config.toml
experts_per_token = 4
d_expert = 96
normalize_top_k = true
routed_scale = 1.0
balance_loss = 0.00854
router_bias = true
init_std_router = 0.00955
lr_router = 0.00143
vocab_size = 2048
optimizer = "muon_variant"
learning_rate = 0.00611
max_grad_norm = 0.5
batch_tokens = [32768, 65536, 98304]
train_tokens = 573200000
dataset = "wikipedia_en"
Below are experts of layer 5 (counted from 0) of a mixture-of-experts language model. Rows are named router (the router's row for the expert), up (a neuron's input weights, with its number) and show model dimensions 96-191. Each number is 128 + 32 x the weight over its row's rms, rounded and kept within 0 to 255. Numbers have three digits each.
After each expert's rows: a language model's description of what the expert responds to. This comes from a sample of Wikipedia text that the model never trained on.

# expert 63
router:103106179164168106153072166101115130144082121079135166136076136129118094159163184123134097108123095079117124088131146135156139095122157138097124053156107085166102099104155071073132134112114094124119158099132198138179094080144168135157160097156148137147125132090097129135123127079109113097
up4:111070103175110190143096123109132070138185096135120113097108180140066099131146061052099130183115189129063147116147149185129198094133094150089169105171130179139156139171118138123153102160130154111146108080136191137140099128162129163147048138091117134112155146126176089116131140128163082137
up5:134148130120156109187112185123139123087110116104166197158166084140141122122145156095127165189098138089115162052126104125133146103125092097111174155139103152108126176124126113164169154112096162099072123137162104113143138167191089178113116121144103147175136069110096100126129148132081139159
up6:117175141114163092115176140103107153137135128165119166110125132142103136167118132117121136143184157067117122113109128119137104122123107182118170044144124117122162087088157159147126094155111151150078170127126129141187135132124152137181130128177148097196045149143168117081155115135191159102
up7:130112159024157073143116105081123139117128146095092139095114116112151124123078052154115081169127116205079159192093129087192147125152158143117081144137129165132121105125070159163105124100162121110120159165137111082094135116117149145170123129184114119149132165146192132145182102098087119154
up8:109111056152050162154168113082095117114135138123107145139146096147154088152111185166174132181148079180084124115142145130108090107188132114152051126115174132096170126157121083160145120138176125134145134120156141173117133116105109117192124127167147165150133121114114130166133051101157105172
up9:108154106190140149172110109051100129203075153097142099111133177129111156119114150153124131138102084087104087070087128120126118107119198127106091104191171144098132076116130112155117099149156148133053151133163116144136195149133078101141181100159075135119107134095139116105167145131136100189
up10:112153099141117171121208187085168149149106108168086125115158124085055158172108151157118086103165140134158127117139109114147158163117065069124187098106113158200170077149072124125110114058185122109151108101141140102163083131127126075126181133158132096143114174110111081159116044137100128131
up11:097110180180112113152117133142071173164187131155115107119095121114139160138071108114104083131129054125107135080084131127168166076167105093201138163135067110121050132153165098134121150158072117116144124154069122066106127152120123147160146114157134181105197109126123153155137099141106136145
up12:126126114175103192070100158127131124101101108156138180100040112124067209104149054087152083138095084166079136129106168107146129164095133102127144115154195124170102141136174145094160131127142140095126120150072117094163111126132125102140133121144205084192111136143130150105108101085145118153
up13:113124102172164097122094153123110143111166131154077092146115159102116134163131110144107165081139163049170090104106135132077122125169183109140150079067149136123139079072136200124079158143087115111158166174136153115165121133096149138124211104172084124092081073083126153143139076117125070107
Word-initial pieces con, pro, pa, de, ex following commas or articles, plus Note in parenthetical notes and sq mi, LaTeX subscripts.

# expert 59
router:236137103104108119096190122074158180126146136131129208097113121162104091125100162102067167121162147070093105126119255169134136094151130079104100157119123111142126126128098106089081131116145114164140064103109096142128178207166108219150123109126109116108106134132095153117115114155134122106
up0:175099095142099104148169100153107170089120128159099086172170143126114093109163133108087104093144098148115122069107171145183134114149156114109122080115163092124174114114126062154133149116116137126124116062080143160056080132157091125192152119087113108146092145145158071079124174086151123102
up1:118158103078144158177115101106112070114049122076120082097111180119148133158134083142148167059153086096114139154157113093182155139138134110116159122139117121112172073130124133138132173165065131157133191106124109179142135148108159148105137094105155089158102145111129109072123087146136168143
up2:143118073126145103116149121123094122115170087124099156136143123118078119125063078151120220166180122090134082063114170165114127085123115157156110128118182128122118086114166111125145116055119108112101164121093138117111096116127136153070169132155145190106131165129113173128093161163104098127
up3:158116171161137145109130135196153073162154080121115157162092146153104146171173157110054114094088136125175210105120143119123146114145059110091150142124102165084111114159118166131105157137137085145114127110084173138133056146142064108061095097126100127118123153156099156120121119133176124165
up4:090217158177130154147113134042094123171143156094089135161134136120104104128123113188139111102133164153142103138113160145148087075113116123145163218155120151124113093129130132116123088136142129143118134100172115074154163100128111109185102184160169118111122109160132111122100179118108059119
up5:108104144187140147083145149161097125144078108087103163184115125080142115101071126136088144133191110138066128118115075143088116159183155125159149096057142100105168094056128182150164133082124139099056147128170139133091140130140135184031096162115087133130183183169133137098091176126098141065
up6:137111121162096121172152152187186143133036098115144103094127134125145134115087100115080108106091091142135098126105090096151150138060086100132218116111144121198130152109092126185094161164161163159147113108152176132130152131088192122135088110128147113134200132110058162114138089131137106119
up7:067132149112114088150175149155114121107090111099117120176129107113146161059100119097139071170153131118081106099093078116123081137162154160102111109147130129158128107197185102122145126114108212162165115099141125086081166157071069116102141152165121161178153149142106153101137153192139125176
up8:149113087127055192149139117140178096086120153168089151128137167083138142105095063113115144214028128136077158094140153178121108169148124079124081138144149149121130156119144117137133173088128123163144063118136092139124155174137136126104120145160135125099096114170097150124063159159161107122
up9:137089054101106078105151073166098092106086186112120081088165163149092240137129164138158196115133127098122173129101151167050188099221087149091142097137122125127119071159124142097106158136103084152142096162145121123190153181202116160126165082151137128149113147133133134154166072128111153160
Short consonant-heavy pieces right after a word's first letter or at its start, such as n, t, br, pr, ough, as in s-ough-t, br-and.

# expert 15
router:146174134143126096132090154122122144117132156154157199160091104153161100205184144163104149156147157100111161127131144169140167094140098104111091103120096095145108077076070139146085146109129096118102097156100087164096115150170106128197171104154153143113147136132141171096151038109121122108
up0:108133112133154175145150140154125193145126156139119158168081105127189123155113108154148151094056144155063165119125115081142123143116064136079169134150087144128116129168161145139125152140105108161119157100094105115109053119054149154069180114146155136086168195117111148163039129155200102130
up1:093161182205115092070184146100120152123137096091109131156140117189188183111147119114069158159127112084156120130145114129121171192138155145150073138126192140150161099140108108107119160153130101106091109099144110116161120116147106144153121127183174148102159162169115080149152066077140117163
up2:122146162151137144142115088113132153119088172141095099183113089079079112113161129169091114136149143115137147086124154183102133187092134151120142091113181143112102138168147139117194169159120124142170111127135218088142175111174120118114113157109113150153105201109151128099089136121126102138
up3:117133060064115128142115187146181082106117132097115144101106060116126121155138134133138097215039089120107160120129204170128207114064120107169136080221153096120125145134116103159096127118138134194117088123125092111123065182101134115105098126104092182131142148114136196105159104111162134167
up4:134102111157110102172080144120093124176125059144168143154142136147152118096169157108095073156087169126089159138136076183116121141118142124143145122160104114096149125126119056153047081119127106111107092142112073153085134117098184110057098145128154151138145164153098146141108064068128117137
up5:105150212147131123158129158130127084056065169057141166091094077157162110128095093104092092172139131164108176139120160175085143138151150130123131129140180114107088134086128149117156146124122135132143087125172169123142151122101102111122179145076161123133106180176107119154184118134113115173
up6:097118191095164161163095104167160124152106098177080158132094076184104182187164080141129158107084108104108081182132126119176156145093087110171121160167091112148163123128145119088134178173160120145067108113105192150191097128165159138166146105132132127126105044167181086107166077138150112188
up7:154100137108090127119083099116073083128127110092114143154138127168132151109169123128068168123088177117168173096130105124143114152153126120143121031199166152150150145161137150160135141131095147135129123134143148119147158187103075075179081101107160063102094152069116084146066084123125092160
up8:108104106115184089163111183125089106090178025147098122099139172157111134130142169147087116129163139137099096161082183142173119085135130117118086127126132085116121125152137130122121185114118125106089109078114066084099118106208095092121132165171165150185151178169047141114138124088174116171
up9:100118164133160133107094140134100126147180116186175107120124104169092146119153146082136093152101108171174150123107104063135102163153135092131155142075082141147136075146179141075126124124077085166114118124155087128078134113147135150183092113140159159110114113207169143120125070047098133128
The word piece right after an initial P, p or Po, e.g. p-hy-sicist, Po-li-tburo, P-ol-ish, PP-M.

# expert 43
router:175098105122145076125103143108161190102088151129160198130109108145120117132099154146083110178120088110133126120103132125154129045160134125125130116156105089170110141139143052128111123122129103154103152097128121153101177148135107107114132114127146230100217106110081132115065109067147087101
up0:074074135158188125153082110163101130103062074142135150114090188197123164119109138109088176132148119127085145119098117064153149084124148136084063112183133076134127157116032101143119140204090105116144123138107139097096134119175140119123100108130183194140104132078153132122121136164104123117
up1:084143187099159130112145168076137148151109122082168137155106135124129121098127105142135179180225144152087108102172125078123137146134167117105147074118089171124143142176192149159132047084173112104108114042099124115111100143132144125164128149149169184191146133116147111136160073120107112105
up2:130150089145172143099160136092069154153125114201123128114161097129156153182085075072135129091164141124148127095090106137130100126118155152152157145120095187082138107139080147058116169098081087144155127162102097077114160147066164147146128176136184151146135093109141164135141065144192122108
up3:151144136128129140171133122133110079092137140166107116112110180150137179115103098165053129134145101136147122102141164143163164080167120112107174142124206136106076170180145107127141164132096140079158084133120196117109119116142154151123091063166125129112165083109100165178140140156120080139
up4:102104163171146120129109132120190099101100042132139078140151122096116145130116099145154114170106198185106145171150115103182120119181096101100079183162118122201103163141096162113157124102159182129084160043093105151100165133137134108051135146122127133170174175116121128093111122185078148139
up5:112118146129101139109127138149107106086145093135149152143160107144134122112132080131156187109077125129099147167110143129058137088158136107073121128106072089164126155219157130126151065100161080106105096122164135114120132120162117101121123058196165123090097163112136194153153126092152133122
up6:180108123123103132105146133142116151142148088119197105123160194140104106139151169144103105099187128117136129125110128148130146112129141164077144194123100152157130162140077089123070102125231095205125117119167168179130102168155080136117143126149167116137138115134138103092114135090144110120
up7:145081176158127138203140127128140128112133111175186105166140173133123137141180134049190144154122079093151117152120116106067126101155089112105146086071196145132109122128160112110152154095101106136136111122126139117105122122117122101212134185145174134125114093048046126113118115107103075146
up8:088096191106133130176101225154114121099104107064135172097094076091091107112127069133135130077134120167109110036111107170088084117117100158131119179124142120146198133113095138153180142086120103107105101116141190074051134068100091167123161155201138196170128163145180188133129166168086098165
up9:168054104084144124150080133087135063125135158135059107146156117117114139077131126100196125103141121105092104080124073093130110147192173153077133141136142168133128144129159113071111171117121177114174084134125074108136111090190134103088138154146143101159124172131129092125167170167093156183
First syllable of a word after a space, like se, di, tri, pro, go, as in se-ction, tri-al, go-vernor.

# expert 62
router:169123160180131145121137129121183119105133162095175139142102112097053105166116110141106154117164137140123197098123141159109143078141109122053147085111087131111086118126103135163093165131122145100118122117137130132140101139128097127076199111177131162087106100158100162121054134113091112102
up0:136132090163171130114172153125134167140131151134149113110149140134085145165106116149126121147103145106072133102084078165070101143099129119110114107129144096150145055089228104091126156142168091116167156147139139140113115152129126112095129161169179138126053154123135104103094141097168064144
up1:169155081122129151101126109090061138106153167124189126132119153163130165083116174147146110153181131138122191079130130099095157145141147134109108168142090127074109124133166139107183188137166104107156156117011141105111050147084155145188110118092145110158120094129117134153162106137132118130
up2:100131165143154095132095174068152142171123066120099123140151115133199144100141117155121146150158172141149161142105119116139164096143166093113115137128106147141130102104165168154082180126081106156145121096057128182159116132125124185142135195188090134061133101132144111180149070206152156111
up3:105098194161136155145118164177069100124092107136129161165141084141084160140098116137097147142192168138126122078170123064080173138175115182177201092108026116126136133080107071111077118145120127120115185158219132102085104141142146143095126151162113198150158121101141100164082130141156098105
up4:129118149177166119078112146037118106083088107132172099176049165155099169132137170142120123120122107155135078121125146105162117101145141142165152086149077123121103071179087107166105094157158153135152107137080129095081135151095135124153179113094119133162142116140133141124179118181179115162
up5:131154128093124111134123184164144150169191107145138116079044115135127167075161145063157120121146122153149112104081173098133209177138164098100135112159141055155136144118121158147142142107181128141114151128076217131122102139141140131117141134124118129084077098065173141116151154105077117151
up6:150126120071105181082143120126103092140157075175065093107096117145091174132121099150098207137089129116067137167149142138199101167080069070040143110168131067103148071092201154137187109133172138088175183126133126110143168167123148125157036147103141121143143119160096120096107085097102121143
up7:115163073143100083128173150196120041176090107098105131089114115139127177152118053197150080136128094131143164159126164124166142115132147107117182155124142142105147114140183123091098156100124157116077085093131151192125109183123118131162172119117143211125112077106133109136086126124131121116
up8:113152149096096086154075117126143129095122080227084143112069118103144214124100167168105165107116039077102093113081126155119143138139119100084137144110126125089186152140151170099080140135165161125164149148084179159150139138161151160090120123167117112207161124166143067175072098154148109147
up9:159105087106082111184095060046172185159120116103117088133138173127166114150134124147104093165135129139097137072141152110142153163119182141146115168138125204088132142111075181116120136101117120120154088113099113084108183121090117168145103161103113207155133101119138147095097158087122102102
Endings of place names, surnames and adjectives such as ia, ard, ian, ton, burg, land, ville, plus County and Street.

# expert 33
router:176115100136126163157159102077151155133180126136091143175125140134145069118112190089160129130111080092114173127135138126112165119110155083127123157118154144117151128083132107108096125119067182124115059115135150134105139134143137136101187139135138124102076105112146161122100094117126108052
up0:103167122122128127115093098116066122186123196106089117157144136122087135171115115179085100126125161118103164205086107126180117107205156100173164109149119121135123163126087121139146111087148124184109090131110114152119101122129123123093161128117145181147062117187121076137194134161076120119
up1:106042105159163162103115097097162123114138096161080163141137154171157160152118104121136095111158129161127151110112164157139172143166141141051113112117106110154087099105161141099113121112148132130164132115127186063109102083133094113125170129149183133147134149111145116107148123147150123150
up2:194147173099152049086114148149166139179094105037126138131110185154134113128096127133111072110114117167107132123204147149075120169082169126103118166110045123112111162091143128125178130127075118108178119126084151106136159120166215167065110126089123111173071148139158148145140095115213125094
up3:061123110173148132159199148176187103180128122104117101145126057134099113104162111159163086100101099194155093132131107165083198144127126136159172203112124168079192157140174159071082140165114118113153130091113080092124115170116188155166112166092120149137187141092100103124119111137087135138
up4:125076119127070086136161090131146137178164188105113150087133157141111135105100130171082113141133033121129174139161108088095121143189148157110095148171131125126137107113117110114105187181094127126134115155181146130102111088121115072124094205127118193124080100100123140108120139108120072157
up5:074113159117162093123102068080135057152131102137120181121113171161067102153138166143118170049202178128097141181124138161151141123091124097085153183074109142152169080141162145142160162140140128136103131111182080153086138108119151092103096141148084100158078175136112090132138126041122112198
up6:149133073161139182148172125198123100105139117144144191119148164106113095162118119146145184165095118086049155103123161204083131139123138134090145119095130129129122030130143159081098096105186102075134139157104143132133115122123081109106130206107098149131169166172145133146191092162112172122
up7:050106168132124086119148105091119132200172060090137133129092097132126127122114153089106119127150169126142117117132138126070072194139178106171117141140085190102100101166184150147076155148160130121095132173139095211105095165136186172080148164179126162134121137123159077159130113140090103086
up8:127135121156121124137112148116074144164133168138133090117068098203191121083093155119195126144084124171075132119095082111140134124202150125154135073203110143174121131091177140114136131157071161116127145088131178168083116125089170166156141123077134113154102066109123107175105096163178127110
up9:124112131105133169100161135095097032115212106146091175107113115157101173130126097115128090135165143120097172131114128115126181146118158183124116135200112203108166128141056118115144141108144140096108156134102140142175200163151100103151138119146125096114147099166160083129084109154153124099
Closing pieces like us, ad, ck, z, tch, ja that end a word, e.g. abro-ad, Cypr-us, Du-ck-worth, Igre-ja, multiple-x.

# expert 48
router:150145072185090048128092087119103131130177138114145098094095112135143068157135192136081146123137131122070171152089181100120146096091145119109154115177124138162140150184148151152103152147133107139070136114113117102140158112101107164060246107162144148132168192092146121123093097197166090115
up4:122135138106161157121131121117124167106110089148147124215143091143180166121167174103147150141057128118160115148104140140170079146151183197059117110180139127114113119149126137127100112143109087172130136094143132085139062072090170096167140142119146150123109158166136090153110131149078155191
up5:137120079136131102153101157158109081146157154151160133076145116111145124079110204133177140112182136134161126177131100176116211114110156114044101155151106111106082182162167127072122135144068169172122124110053092148179084136191156127121120084106175139126116152146124129128084068157194128152
up6:162119160147092086157114135101107066140133052131089138171104137139113184141042092094145114138119108161115127171168128134106146140088106122136118166228093153145144141121128096120125161155095187170104115089127051140109144076117087110117101132170144144138174119111071124140077150147132147076
up7:136154092103099098137086146082160107154127159084185134144147148109110085096110154162129112148112118086160171157120112079171198123170093186144120104162125061190088124170116114145092135095097152090102138192087171136125131177118121161122124173193131135120127136137106082109143147155165149113
up8:154093162146076195121047128192114085093100128145117077123167188094035143112127157170152133163109123096153131094078130141103152091108145085159106154138137140087055137116121136142098136189096121147071145123100143149137115185112149114149174133090112136137165072095122153134155099123098042096
up9:129138065130119131136125097092130172131091064117152141161212082109100115079126126119125137144141098161092089178111126184126116112172162162160132117144114113117153134160152102050113222115124101148109112100134100121161181116137110128127176108099138119185106099176085118122088121162095116157
up10:123110187196120202077143098060148131117048156179104127104157137131125110134142164076115058089176167082067130137102143124155121112122091072095133111142126094118141177140152151183184173196136130153164127094102172118133080116124195151143181159150138130167119106072140151104116112090125101157
up11:148171101145078190133139082089144147084157153123151169103139111114110127098087111152134151180184079051092165194149127070160101125076100183148162132090148148101096116145173180115097119130200097051157096143058122165103110155153123138192102116142095087140127109186111126132130111056149090145
up12:135145142113062151105158101188143088148135121131121137161139123105149153134117106195115105071051127096134072114120157134153171134113145100095084100128133131075169080175180116107157152097101129126091127103138114169087109193157124164128097124122169110171151113086183146094158145121099145192
up13:109116135104159065109097116158140112128085138051178155125078148121098160184142138117132095133134104138173124105115144138117130059172139099081150137151083117138065162120099134130114139160190157176041115103088126130102166126133086151153172114139135097123137132179149123135174155196152075063
Verb endings -ed and -ing completing verbs in narrative prose (falling, turning, calling, reached, beginning).

# expert 51
router:167141146195126207117123148141140119142036163088128153124148067178127132135068148196125104064138129136121091144108183131105132122051136146103089206070096164130109145141110169125137140151120085189111101089131178150090129148111123119175149103184118128096169174089153087080075103073106094119
up4:107091194147141106122149089139113106122037084099126110175137119128083116123142081121104095095131157130087133191127146152124130085135148153176147121162093136167131143124129125126122185126141132124128060145140069133082191123106148083141131113163125144070095168145200125119117172106079163099
up5:154078131164159139140143124137147182111111173121131132146105106186129075110120193156082098110140216045121139121080142149171186161141147133122111178147084112137114141058090176071090057125163172132174126129135150131111119108094095129082114117099213147148135154129124103157123111128182135091
up6:138164104151155117107152088120065086095139154132092156096066120140122123101120125094100137115121118177096122150090112210084126121149182172077119132147087091103092151136173121103173133186156089123112208143143120072141142131112147145131172108171162139094174186077104122094112113119128107169
up7:044116150095086131125112146156133129085094163124153221119129175156199107110055105153127104189161122173069158130109114110151105133093204128147129196120130118103128157128097140169078108127197118111115125147135117098165130135074149107145098114159136157111153140086132124160137105148144060112
up8:171153155156068049094119122130095165173181075109091214179077117067176158115120148142192118141148194066074140153131101178160161126126145104175131124105132149126158165148133167086110150145168147128157097103161134178085146138078143157132101121148142126169102109106173162167083130147122135123
up9:116128115071160162167125153122187160134102088083105079114102101109112149118127138166075133129210135110124128123090098127168190124151111153105134160098140130150070161161166136144141173113168120115060113155112176110122154173045065127160151149159126154132157127159116146142121108133104125112
up10:108106136164107124183150154106132139148137026110133098117159144156121129108157174115027096132081136160146117165095211109119108117160106121143162130143158103135157116171104124127117120131124135160124101068141202127168159161126100140123092036054171193172112120106087136146126118129130091095
up11:178093131202127126137092136131135108137131125129112138090143150142123070099187114169113122156183137178118103122119106160131114099147117133126144152111162115084150089074158054181150197165121203095126079121178118172127114078168130075102052136189185183110141136123132128075114144182144172093
up12:120080107207085109110125143161124117115137059148060158097178154101105104179032131171132133130134130112188026083169129125150162141097164223141197179138086134137114082142134138091135072117150103156154143143138064109118110160146124155183136120097080132122133128061163128123151113084126130122
up13:131130095136141110087158139102144091104151079157100120119163102205125116116190080107163188151115152117121135114123158152123168135106127146033058134204126155079146136096152131151077140140073166101171143092104166071121137141122102151150115143144092098125181150117125113127140112123161050103
Inner pieces ic, po, hi, ip inside words like jud-ic-ial, cor-po-rate, W-hi-le, plus single digits in numbers and tables.

# expert 23
router:135107125184132084118143148110129145127087148129113206151137096076111096156177168054134174090194127105124118146121159104162127141118108118166149148086151098157058126183091062086095163134112174114106093143105183114140131173140121123200174158224182131130146143119082128087109122081054099179
up4:106072118119062138170077134135127192102110093104168136112135117126120094101168164140130118104129134095079193101138158093122089126121086145190124154113146127179137152138189086084193161166075163122041160129145124172092135126119095123104073098134181131174178144176114091095123099102147136165
up5:103083126185121098135106135137107126140136133099108087139140182174128099144189155080126099131128119110134140160177124155113144190115183159130131164133093110042063104127094121172092143159135152151127183166114182120102096142093141138140168083140146148131120112113125106100079118071168086175
up6:103113164104146026120129171111140132106069125138181083103060147125074133144110179173154120087127113166127100113173186091133081132130101107149127173169192125114133088096162073059118138118128108114080098083081112097162102192154146152156161127108174126171116186110152165130135147173113146078
up7:093120157105153145140143068112144118111154116118136156072159184167111123088162158141123144157166102131083160094175154134126122131186189105162084152147111153074142092118156130099120149128114150136137091116174119133062184116139184114155102079097103081144105130118129091130131158132102124080
up8:122087116155149140098165091129121127092134106084152150139155178181102142086084149146198100079129131136069162144053163106169101167145146132170096120113093118136182077131175114095055108143203147111145167110132119094094149123109123118181145139138157158080147136173095163103150078097123100150
up9:077124097108072139090146101113125161134148131160126155169127110181154123144137167075121127100139139143150211119122170152145203197087151113118036157118174130150177080141130129154043166142117101176107098169128093080130091146111119180091020101097120160101165110130125108137183185070137196153
up10:096203156119151097170130141170104105082116147112129149130181127154088131115094151133132066126201102161156114128116134124063125140083150127100107162135082122106107185110119111114134123146101094133060177172114200187141142154173098193173118090145157085153142106143126067126117136091135075120
up11:151120144129147116151135165110168163151082058115056119111163131130085171081177119088072182155082145106055151142154111104128128121173188200133115123108139139146140147141106117178123094107092175144151145120127145111132148113171161167128180157183075124168114158169130115121144136083048105157
up12:131108182163092139128145134148086150114064072142088116083089129052107078115056125136145086133131144111087119081116131162132060131163102138149157206096104050132099096156153101154125181176151157101151152155103119147125154173119167149152114114153102173102150131156119166140182099086130140118
up13:144175115092097094120125150191121128160046134178156085046123141115138047051166172103099138181146139094125109096123148145116188202167112102158154152123166148129102111107064144101153157120127131176149101097072165169131099187116134130154136077076151176130157145127167153113075095114146101169
Second syllable pieces right after a word's opening letters, especially ul, op, mi, im, as in sched-ul-ed, manip-ul-ator, sub-op-timal.

# expert 44
router:154141152130076131135127149162163115069152171168115160142132134090106093116111133156079056086134136101120112163114140123100149130145158144131166111093120164178084111156146132165124105117133144163082146142078124122165176172180124100137105108199176174134174077192111094113075109085072128133
up0:141176134176134189135103139070169070070175175151111157089118145148133167166138106104174163181143076142121131119107089155132131114134122089170156089128161169102152147060158141108110181131125056156165134148118135156134091121101097086138131114157050145111083069131087076209144083129154105104
up1:174105153143124157145182121130124104085127140078088102192112115112102089139100082152155136079162100120133116114109153133158166131141082123145165149056145153165127146174169109145159148148093080131159153095082163134192122110152166134100123056100163181121085113121112101083147094050162102164
up2:134157051133128133124107128132154128110174154075082089130157172155131164178109167148129121088079089116090139134079150137159150116168173159166187119123168129141090065167122131094123135159127099125166145095151143132147097098170111156081114088123162139136194092115170144099117146079127116147
up3:182098130149180137173114219129109115105160136154103206119159104100086135112140193154157092105107154122127079081170126110126120091190108126149152121140106160122146114134105119138139146094113174111153144137053119055068109082168124136165142099185163124148156124088128133142131077131099133096
up4:149066164115132140077157074103137134088078147111115117148106112105177084091082144145122149089086085110135102186101105112081141149113143078134146121162091163169124188131167112103102166086110119098185091110132139124161071171077113052129168151097116142179078104116097140110100097147127117144
up5:133178142099136116179140122141174111135114144135146104138097088074104096134125143217142124124134056114105148115118163147115133141071171193132165158123159114162105126133114116199163099158151095123119108158153102129216144187075079157121087109167148150180160136099100126140087070172132125152
up6:111170166168106134122146147104155057090169101116124122091122155126152091097102142129102144180193134076136183100115169130023152148190117102088116135115142101161085130086091086173131146128179128127129127070113166074158130105127062140133134122101170175128156134082100076142161111153101110100
up7:168134187152162094090126160121146152136150161098042123140136125103105163102165118136129133188141120106123136087123123176108114173169132111089093114035159153140179159106169141135164120163177063196117098158150099117127180130165077145157185123126117211140109088140137038152162095162131147152
up8:113116111204138131147102120122112103124032073101129183094113211076122126147127122125159115124117121107099120162119121184163149126098090063154142133176109118142156132118115181119148144247147134149178124197147121143121077149093098114182130101152162102111136192109086138151093062125143202127
up9:124155126113129100114141093155102123080185065173114093081125166107134097119133191192144116183114120112130156092168086142130133058152129091133096117075124136060137094132138106145112145169147151133173104105076138171125115141189108105090173135162151148187135041131130130075090083182202123130
Quantity words and numbers after the or of, such as other, all, two, many, several, both, and the hundred suffix red.

# expert 19
router:179154162196155123137155061099104165088067137161146123113105141149101080165130199099076076179088124115114114136097111108138156054169124122117134114155096071202114124093080111045100095141059110139103076104146164119155135193154141111118139165144125147103126137076161139135088118084099092110
up0:120162162180138161199054107129105124150090103097161142111110091165141099153075121116168148102113174093145085113087170170063149110074144091109157117183084123188123076091139156140195142121102136115071082137148137102145130165152131113166124127127083154089179178099105073106111152140099120152
up1:168159150114133146078124157100164102166108158125164107086077189106151141098135159101127128200150140086058048135150158090112212124113163215126124151127163146191097181205071123120139137116109161090134127104111118139155089149111135154121104117153095134132063129189170133174116147112163090092
up2:110137131172123066071149073114107214137160090149182167147154126169145130117236165118120096146086155172089133092144133101180137140125091124117087076214139187127127081117155172104101126140109106107123189127046080144082135179147128093136130099162137088100166175137065116121097116142121104072
up3:105200076154153145104089101152117194161152144158124159130143132124115097136152179174101149171137082073127119147131172129089128150102131135114150102149139154093119109125200094076099136070127112189116146099123106095121160084140131125077133079128103129166103139187090100151103166167143077109
up4:152112110179157169179124103116174126175107161093150126153100108128135066154199148084124154140127121084102043101102140155081135199137122134115170126175097126128150062136146144097072102124148091123200102150140080127128137158104078042088145133106159075115122152142184109148154118134142188130
up5:162158182098184143130191151067186101128145127151182128113164161099113153076063152115110092131164155209075149138097135124096169099104095122158107131143083158141103168095110086172126091139142184153126068156138085140104132148170122124073090137123117183139132084126076134122142165182114127070
up6:162105136076164091154131145071104121132093176119123131125136133134161113151123164123152153134101136165123109150164142132166126126132156127099130157127109094110116096185179196104108055163097112122177110091061146115122103136098127102160185149112112073070087139153176092136153089152149175141
up7:161198143149141092152149137119133147168128126099069182155161161108095128085163100115101113114109166115144138144151123127079102153131118087093119182238107141192134178126168129124072098160091157093107145106159146066130076131115166088108116088148166072132105142149092085158128114154174096120
up8:163148161087150103150113096127106117136117185138093212184119143150113094156048123101055100157156072105139095114141106088096099167190133142136197171090146106139134124153164084127110157130060112083147087102087046146107151109106121137123092186109151166140064107142121128050113137129106124127
up9:133199139102141146161118149105126065133132095108168130163132156138186133086146155085076116134114104131143134102069090109161134149142170131140079175146174112160083107182138114128040164126109121138053130111063150112140114149104132128176119030127111115135138104107108181177164112073103154115
Short syllables like 'ro', 'de', 'La', 'pro', 'Bo' at word starts or inside, as in Chev-ro-let, de-mocracy, Conde de.

# expert 26
router:157113159195069152216128159110125157129151108108147139101085124110127091146098104133116127110124095184087143094141125151104195066146163108100160174128110133172110172158137107132119200189121141133115105160071161135131173108142092214097115103119154120114145092125151147132163113102156093132
up4:194075126144134162086168095126099133154157128135144090090119120066166090110106157137192167159145083163148172055129118125102112099217077171149093145071119128152093111155142106060129133125142169121077094081141139123114195176076134102145106121081130110134164175136116141122145134173123195171
up5:130141105120093132063080119149131125094134206084104167151073127127141138059108111115118175123105165109116144121110104119114144187159212115157162182155118112137127130150126165097127113118148122136161124094105140167144133114112119086099207121086169144169137076133116087130157112120137139097
up6:181101148214143099135191124111123108089116110099101126129106142118126096100127147133158131124085094180094123140056154095128086101108114170119161163099080112155137060136172139104138137121104132101080134066121047150161145125086111149115166101084162103111137122177118163137088137076100135120
up7:103178128123087136137129168141144120143069117122150102134114145192134188169101112118140136107115114137208114159140173126148122171139134113132182123110126131134111198106129092058130192064145114117129151143150098195127118140112141138133093140174159163131179117167093148135142092137164109103
up8:168069123166130106103113135125114160074157142138084082152157122083062158086162157139059130117021135091104099096109156100105133160152085094112143118139166123155141142119176120144113148111095078113122169127189114088182157180196155182079143186181138095115149135139197063155120155133140126122
up9:197086113116062113108115100156093188084116107143113129150157148185175190172146141181102179084149103121100080126106141088141120138108112129155110117059119143108099134093210093084113100145140109146157125137127149187159167171137078129035184075195147125148131101103173118110114131117166103147
up10:106142142128150183109102146092156134063053080113113098148079131159116101067094139099162176107111123107117119118180123176127085105115112134117164180141157106151126148155132181163145141160157111160077168160142171161167123119149185134159129110100165172105125177130161147053031164084111103129
up11:126109118080139084104141222125113146138195086110119119156129080110086157150122207107166155149074172147153155121134134154096087173147131188141090162137084086118100127100129113131158111095124148176169108087120105132073133110196185115128164142051132128179136167132154094161074132137113118159
up12:090153115136151123109160098155150165157139145142146092140179082089082120190139193090085132101168131092141169095102094109091118158073192176123141131105117085146072100111134096130155137089097117157148163145105089126155046144187121110190167122092107144149125124140125173193174135171125132121
up13:114096136109103098085148152120170139120127092089115089136155151130168101152066102153171084101218135140086153107057167084120080130156111126117129152139137115157118158187146111119146105192100155155175155054136154161116171093128145157118130087120182187140120141129137091115143135113185113127
Word-final suffixes closing nouns, mostly plural s, plus es, ies, ment, ities, ness, ations, as in improvements, diseases, impeachment.